From a checkpoint of a small mixture-of-experts model trained on Wikipedia: a softmax router.
Below are experts of layer 9 (counted from 0) of a mixture-of-experts language model. Rows are named router (the router's row for the expert), gate (a neuron's input weights, with its number), up (a neuron's input weights, with its number) and show model dimensions 0-191. Each number is 500 + 50 x the weight over its row's rms, rounded and kept within 0 to 999. Numbers have three digits each.
After each expert's rows: "mostly gets" lists some tokens that are sent to it at least half of the time. This comes from a sample of Wikipedia text that the model never trained on.

# expert 63
router:471450602466484530502484551564478476536471473475478506566530546413512526446578505368504490538512542458467417440482445567522468511555497599523483435543498563466561419494554545429470500492502495525423616551504522511568439453443521484468538523550460437542433563526556390543426533583520477541516475458446529471515486462571556500497496587531525565525551578463502496518518491463529487589414539461615480533427406535572457548555459548525504527430474590477479438494487476486529486489418561518614589539498463562416442545525512432521458465591497505472445456528614540543485515452397448576
gate3:522507563440460523529558563497524472511529534550447511603576491537626522565579503377486660493495474572522449410514486544553456551534497516503486495526619515452532501603499516479533547460572621503479496500518454563480411482468510475528421437485547462438560591503560454505373537483479511478534478520490573466549511489519419532466598540459504582456444489564364546523489497497469515531451460492535503546562526497510478521403499436533524470545450529495508479527513475455458477506379548498532430462578580442499451555519507419555428487556535478525391458475535532486543520521500391477
up3:421530519553482511509505540540590500458392484475496494538547493430508520538519492461455411538539490531515545501457485544541458453425474452513507397434533525429502648406515481552425467578454454578527400503457499458581531602513587476477487455491512362439571517458482485603453564516554549450516517530580574530547514526428504478463432513428502487460491502396498588474441555514506463535460444504510516484524511513572499500481353492547419604462411494473467543501487483471533437573474490494546586515499541451542491487523471494513507379414492384453451478490456578487519521541508524429
mostly gets: "In", " in", " In", "On", "\",", " during"

# expert 62
router:434418590491523540545511537560397393508496523452487567521521522383525512502548502414458516532439429472497432493440459649466444583458518526526486473565457525444555460454460545495545517384500478499465536530490526499585513545475465493419483497540543464519471544509549407529438520515577526513524586453466548416531480438506511478531467587535529529541458487512526591556431548456438409585512460539504444495497502519532488497499529394545450606523432570445477560488476436532582425399487571505575500466512531549484454581510486581425533454570507472431510478590513471435459451488456433577
gate4:387588437537536422436617559464530476507437546492456567431489523501503514516433421517525542446568528534549517612432504583532453572498475438549539573510514564439441595504416505535450529484469561474469527486592501502574576428453596541522577410530455360470407635481467604486554451526517429535520541421542489479558496536509455461567510489525542489612554476496442507506547489513433594567497508532519444498536457399543498514477551511484458528394560463452542465490539494449454488513456442507502525508530466423554494522476475520522509537510459459508570472510423532560533484460509523491
up4:446448562528510476526525440546475532523510507524440422512430459503506531490439476460554549485437518440498458484481458532484585484554551529468440448510529495482470529471443452456502568495488485501489483502523523597548453534460445565541534579467503633546444500526467459537399471532447500521537499521428566547528601424504396449584532550452443573479400473546456464459618496456476441550503492435577534508481612474530577553529539493521534571473500545497458560503507428502571519415582547484492514538534569523493435566422613503609453484491525419398560488588511513632541431538537429425
mostly gets: " but", "\",", "\".", ",\"", ",", ".\""

# expert 0
router:396427468498478484526507586534503481542547466548518490516577503519559486548541517486446489509453446502489516533474548479526470455511479539506423561469500472451521471522507449522512472451450448435455537505493556539519489469532549540480464528461535456582572508497407456493439504524584560537470556461433465511543579542416529544459519543477566457472515487492540486622494452594566555592506540535411533442463590529495551483492412419469581574496525573590526575389560597440591572539492593547552460508534468566449408576562393523536542517473433574510474444448508619537517486530467457369
gate0:500538463446457513511488572489488503417492575408512461449551514543542534502478533501520530508539427482455529526455678461545555470512497555503465400507509527498595599527562512484566553464554500377485517620528579523500400476476495557444514462477460546433478343570425510508409470501465470561518501537494471521515406451523528589506519478542501495541470430497509449535538537483552442424486558482435575579468407521476481570527436543461526575503477474509525424425526524498483520470509544489572488534560577503508459593539498431553454514503477497578503542505437490416473464521649481411
up0:536550460529509553467484474532495586509524500474495540462412515396502534482431554463393406473511514548558491544556555509485532414572487471451565547506509519498552416566467429526517504443532477571522478524560535481486536492467580455530539512602498556578529586463506531499481566596549432528512498435511547434595505487495460518499505550422579471475430534568596521527492560545508542372329579507527546474462601508402489497600496517532483482548473398540475506536522542535517557537527509593429488485417497429535470549482474421464553544575455534540501567396496504572564450484496487522
mostly gets: " film", " album", " song", " version", " book", " episode"

# expert 16
router:516501472435488538463496447473492445492505544571470455474465435543434537488510404571510541384459457522488525470396479403554517444577466563519594572513533528552505587499476472520526497533466515531419500561502502597447458456470547442539507496469489477415607473531530432478526465449393445526518478587464491514408512503464497551514528542521439523533398588545517565466437579503545483551476447539524493479477564423477541494544528490555548535481547387538427480467599559487497502552515534519463493552436514502598458529409518458470483502508564551683483527396556516452418506440566499414
gate2:548447557519604402548610516534434494532500521502451491583587402466611548500531462389482441484561462385497459504470586500514561494497576560493451518552518526538439522564581570562545450513480546479539543500523503516488531525532486437506511443479466459500439552451514482539511613512504508475557506552443528495535565452520489635570489571540518565581471435469549475568521514550544459560453583488497439520521528420484578531546394394507465446501577482583466470527500428595537534533448465513442438537551471515485442529439531491429546467417454435454468490488528508529549532550551398507
up2:483507475536484470470477505509484479486568579454505448549469466501531514437514502506482582594560500539495460520449549518467442474467584565452463415469495517405607516502519511557501444493464492525519468528418522458483445545545459522498520501605550482448538526510533490557458532411511515512476504478469516478570456482447501546521494565492527481471457548500583407495502411521478433534372494518530550445428512512492526438592528373663564483452508364478505527556507457533476415454482448467529524518453519540392646527468350472562505538531402544452478597530494536544542480494611449547
mostly gets: " Ch", " Th", " ch", " Sh", " Sp", " St"

# expert 30
router:535497537490515441483531459482484514403484485517465404463583577513518465514408520556465534465538444509483429590458515406531522492579479624485443424424506427530446559420473453462499565523505436468580487461479528496495498528477455521528562538545524475489537524552473453492524517544536530425544526567440499533439462484431508527520525511484583547559514504588564475496480590464489604571477511420461491475449547461426447491593546560509576527458443578538484514503584578620468467546495587491447362536499407399476544408487529565487472521554398518527509548517449499531498615585481493549
gate2:541439567474415562451531512533497465467551462474498434447539484448521425503473478502507502471515436516528509472510448410465493584464403525535486460488465484488580550538476527656536478520447487670538474498526499448429526575458542493474583487500401442519459518515497566484596488485536472475448505474540555453481511501417644520520553412557486469483458439521573536505452529468536443591504457356610408539552542545486471482437493446427601518458474431520526461432503507538484467483534464523515441529498539483544592523480526489484510504443394489496531495559494437451409614484524421545
up2:474497563550455506496460574530448422489495484515510510485505488495443509452447445455471503427445464512548472487532529475423531524532422500419427569413467492461490455508583522457471554529526445509526488460496503467500583494380477490570598518579462522513405585469610489483569454496612509462522450472455475508604584468561516464554512550572450509447376559497472448577539589570470499579471478485533592491497454465508544442456574546572474530455457469433490469601529401557529478524454482415556543450548481485557527573488569502446466575407567551478505487435510530429569583540586476540
mostly gets: " Y", " MF", " DF", " U", " FW", " x"

# expert 56
router:494519474464455535489482428487433566587561493548567423420500446458474484469462514457539496470476564530493544506484491462486532520490458521547573517415464527451513576440458615465540492497439432529459516528561498470523446572533535518532529485576535522511485459500463525460562531475503477576524518379483576441563484570549523463516597402506479462408479500506516376457513453443525480409610422466554443450488569564476478546430479532488439497530553499462474390564594540431610488441567502510585564512489590540591504468460558485505442511542550496530506425452450557482493606430479487632
gate2:458427411485530561513518490487454462581556501537488568469508482403512490428502435449545483450532442506600469562497484393643524437454534491502524487439499455428518560571463468538596430513469499475641413534493514512515486514477570427531576496481444505449461540508479535461453585394457464528478411516500471455449545499489509609540473553525472638505507491597516458448428491435523505547494594555452544453400440541536447530467528500549487510509514427348570469515555486496439427472466466496574500489561491560487509476488529473540417595504506436523441505490556483459531522521436528465
up2:469534537552467460479543576482439467408501502487400468509503523449489529610462434530483510495482506474498500467576508441580555494489513566438435544493585535526575411513459512496489526509555515487389436566524574525451470441546476464485550434479364462459494561486562539513428537484527464474435489440509324456449577410451464597540518511392530430488549520510466536504450464418524496487498589540550497457542521403520547536475488462510493505414500458515556549504548487460511543576424552425423489404488447553513559466475493520508468512522423585388508520466559464485476470605575488425
mostly gets: " Smith", " Jr", " Brown", " Jones", " Johnson", " Williams"

# expert 4
router:565481476554563545513407582537517530471486541493442434428552475525592490439430422525517519506576446497424473505425480544425537426520508558523552471507521521493529508531408474454577525543454576520489465549588507457489518446472411470579486477462507435496521490520469459476492545562470554473603420483483485534431565457453508538549419555452505588502501512633493532513477535445478537596548497576539505426490551507466487519477572572497579437491376502486491498423355555538519499498483559459525433457476404485550520497451455525502549512557495544540530456382527590468474576572428415580
gate2:514377588445514430505370518491520532471456525487519428500520450359616426523518520525444549582586465544462539532527514377471528504579592489541529567453481572453516389505539525510566509552559518512462504493553568469413482449534519445613518481511466432446540468464421585567501470410495549511482455526491512498404537540517499577547503570532532532588519508482517536474531437483481528489490458462435552418480468481499538552454465455577575550636474476528439466495477466596525512496559501502460429589502395542503515606518505479498463543494496529595523475513468507548496499565477480521
up2:452515442564498500489587469515488490505489453501499515490496548532542415506439525430555503507458505421422493536457499566483533452581469560570479577453450542474526555483491511503586500488452484530513535531523488464587435578378436526497479550549496450493415506418488523476423491599505593514468541514472537464564494595556523479477583466510495496536498533435569587441529362498458553461478564417490505534488491539521499481532480524561495475529408594562592519559565499552582414491478498653494464516487548555479471566461563485517578530559501569458477551587647426517460470490452569408
mostly gets: " T", " M", " P", " N", " S", " F"

# expert 42
router:538526475424522529509578520466499526452534481596531547505499428478472536512396547542550498524508435451532417519523501519594482492444530604476451529357457451550479561467492512488566563516465512471582521429492510501519518572456527472594527512555485472523455529514480481469511458436475502363493564486498624518448502524427511498492503495460523518512521532584522402544556445440545523506471439513351548465545531474385503529512480525473549467450513517438520462433452569564530458499489510489591522518599624489379515490409435524475555544505531472468515541521505595624484453524370442510
gate1:431502474368486530474465594430495529529488428578536429450449502517546516534448546490534391530458472461557595544510546548433461580543494564461408487467513418505517498498547496590476582505518447364470517446527486456501511466487444483435422507537384475562557557509451502476474513436543532436444466350554549501474509520388601439488479529495447465524471524544510503471485451450470568513410457463518534463476485462498558510493453462453476565557501441495517462532495548492407441479520488586429418508486446543564520594503565435543433537434544512455492444506461577516403444573462461530
up1:562474557475477476500510553631423508641552471410526493485642502483415541491545502590525558484472492511481491491435540486459468479523492521529566522491463462501522567652531493425472501487555467491513557543429528619512480453438539579511481558451448557461454466505501580511495507544531571557507490586419438424530440489487484502513580531531509576548474428463472531441483517527525459490507530419602357488435561511489445511424420542484456464493541475543527488553508582536541605510412506444544552532425496543431503468520487508411445474493534465544480464501511403490476597540520434534
mostly gets: ".S", "X", " TV", ".C", " Label", "PS"

# expert 28
router:457469495448542532514485491412483507520579482567470592503458504555457453495502505546559568420469471555552612526497492440505496498555388442495597463544488521514438462498569473531534541417558493477424413528431445589432483480567505308511469557461414450438569430543492427469445463531422544545520512584507431474485513498575494486491446508479476519548473529574528518532549493441524474539607415405458457500411522422532539554515449464474570518392526458556449543544573508463402460546478595409535452445501495516528507474525579467519521516511457472542517520557501445457458497436516530482
gate0:477484452448386572451409463539412570443542503473505584491538518524586496474483529526501617532565492539495488451552522543516489417505544493522485563417437478496516512465456543626467478488577551526491492418479448458578486507518458443502370510510491461472517462590542406456459504454469500486382497559511483449566466581538462461558474490365488591488510584513452464475538558516450524547496521548575522614431425536463507463426491528463457495490573475445425463482492534522485437527491482587518476473537487461458561546438620480404583563513512500505523517476447506545398525479389480503
up0:498502449581491546454477512491509483569407522516418579598438508470510464519514538528491515519418347454412490482495466484496414569467476423454514437424510544485486467409492469555557493405453497456498469487529602507452481548445596526472556531561442476515582532546472534553516519553456545432454530483531484550525477584443534467402493522517487457507468571487490550505493443370480531382535503491434419474477578555523474507549407553527495493463497535531476492510555533561534530500521428598459554559443544480574436510493450523464521529463472565533506396472471396546439573401441385514
mostly gets: " hand", " social", " sh", " gr", " tr", " bl"

# expert 25
router:478440546486517488513595472552530458543506445533512481523565518520423473511605494474517506509400466549441445485469512435492492496448462502517433526511456560502479483501486462508539483397466488427382542476496501460392477520545470383471460497408496468502577450528466463516492405447551496549517485502409430379533497469544520522460465436526543560539523413453492512488565434605561582533498360484471542510450495446506471500542490436511569472402557476531582493529565476418514481489467495557462390477571546471533528387662497566519514502461438491524476530444426433576578505473567459465
gate3:452537494546457520513512557536552510454578535505532490514475420521536433500498428526427513446536459536477544518437464488411473479534498504548513584611465462566445512512580535575505477551550447452513480541451520574457457433421557545510434467520482422560513550452475432486425427555569410492436561594492478551515456450558522454479548497578449534458530428482516512539410500570533481392492560425450586530460574473511599476521386503540623552515462380519469460438517412473448541467428530492523423491534466544540473480487453573473558457569508493528459500526552535417506519402391472529
up3:484532481509436503515506458496508486494405486525469471510513493491514536538431500484528533485457595545503459534405549503557492479427522462555498468445502467402539487501412538523469465438496464515502446525481489433510531459565429470523461471446577482500588449479611505524565429442503464612500549434409541407518488571586515493392370561514495348555476520491354478504498399444528500567447508544449586499546486463505539561432564402524471502574562502451527504535589621543511479462560470484471572493430513468448528504565471522497476503497424563420523531584519562517442494502403503481
mostly gets: " events", " members", " education", " development", " performance", " research"

# expert 52
router:521510508484452474500503512509460499511519559507542392510446434474504446445553478492501488518538560539545507538533499461461537516496514563527503487455440533528505530391479566450548538510460478478456494604484581465547517552571479571421510461548604499445493437443431550464548502484628431617478439473532613485516399465515393467477569464526604525508523439541470425420490480525444488439506439416412433444563498531564470497542587495539488535526501524524475498501524595420463453468514480504535533544425520589472545539470408520601541545572611475453518466478359492553539421528456534579
gate2:486409488435501475449502513499513440572576514569619519548441490498624474503519430532486506508495523430442607468541470393446526483439441555505522449545496524480525542430437491523448521537468562598504538401513579538493422480434468438499441493498457437479482462481507491421431555482523532530453487441539569448535527512527533564575497530527547525391490544549480515575468463596489444385547433505510490558522495452470510476431462514464478486599483396552504454539519590463515609506488427477435450392476448528556558495523516464471413543555526455510459391430561495439508416570563484489
up2:570504453620557473482564404524447561467508479481598492497532401461460480491545427478485486720502572450523436537529469456481535472508533447565487486496485470521473558465476442561562547467430410555466459553498532574481572441507550538492518499495532439508528485479610497507473573470539471468479600515515591596548494482443446449475599402488452417538514565410549532457461532450552472458422456523524549477512543533490471529496436444526471531535506554602521473496525428537511476595606480475487443551511476448524551493433533462500608433508472526464501511461445537484515419522426553499
mostly gets: " John", " William", " James", " David", " Robert", " Michael"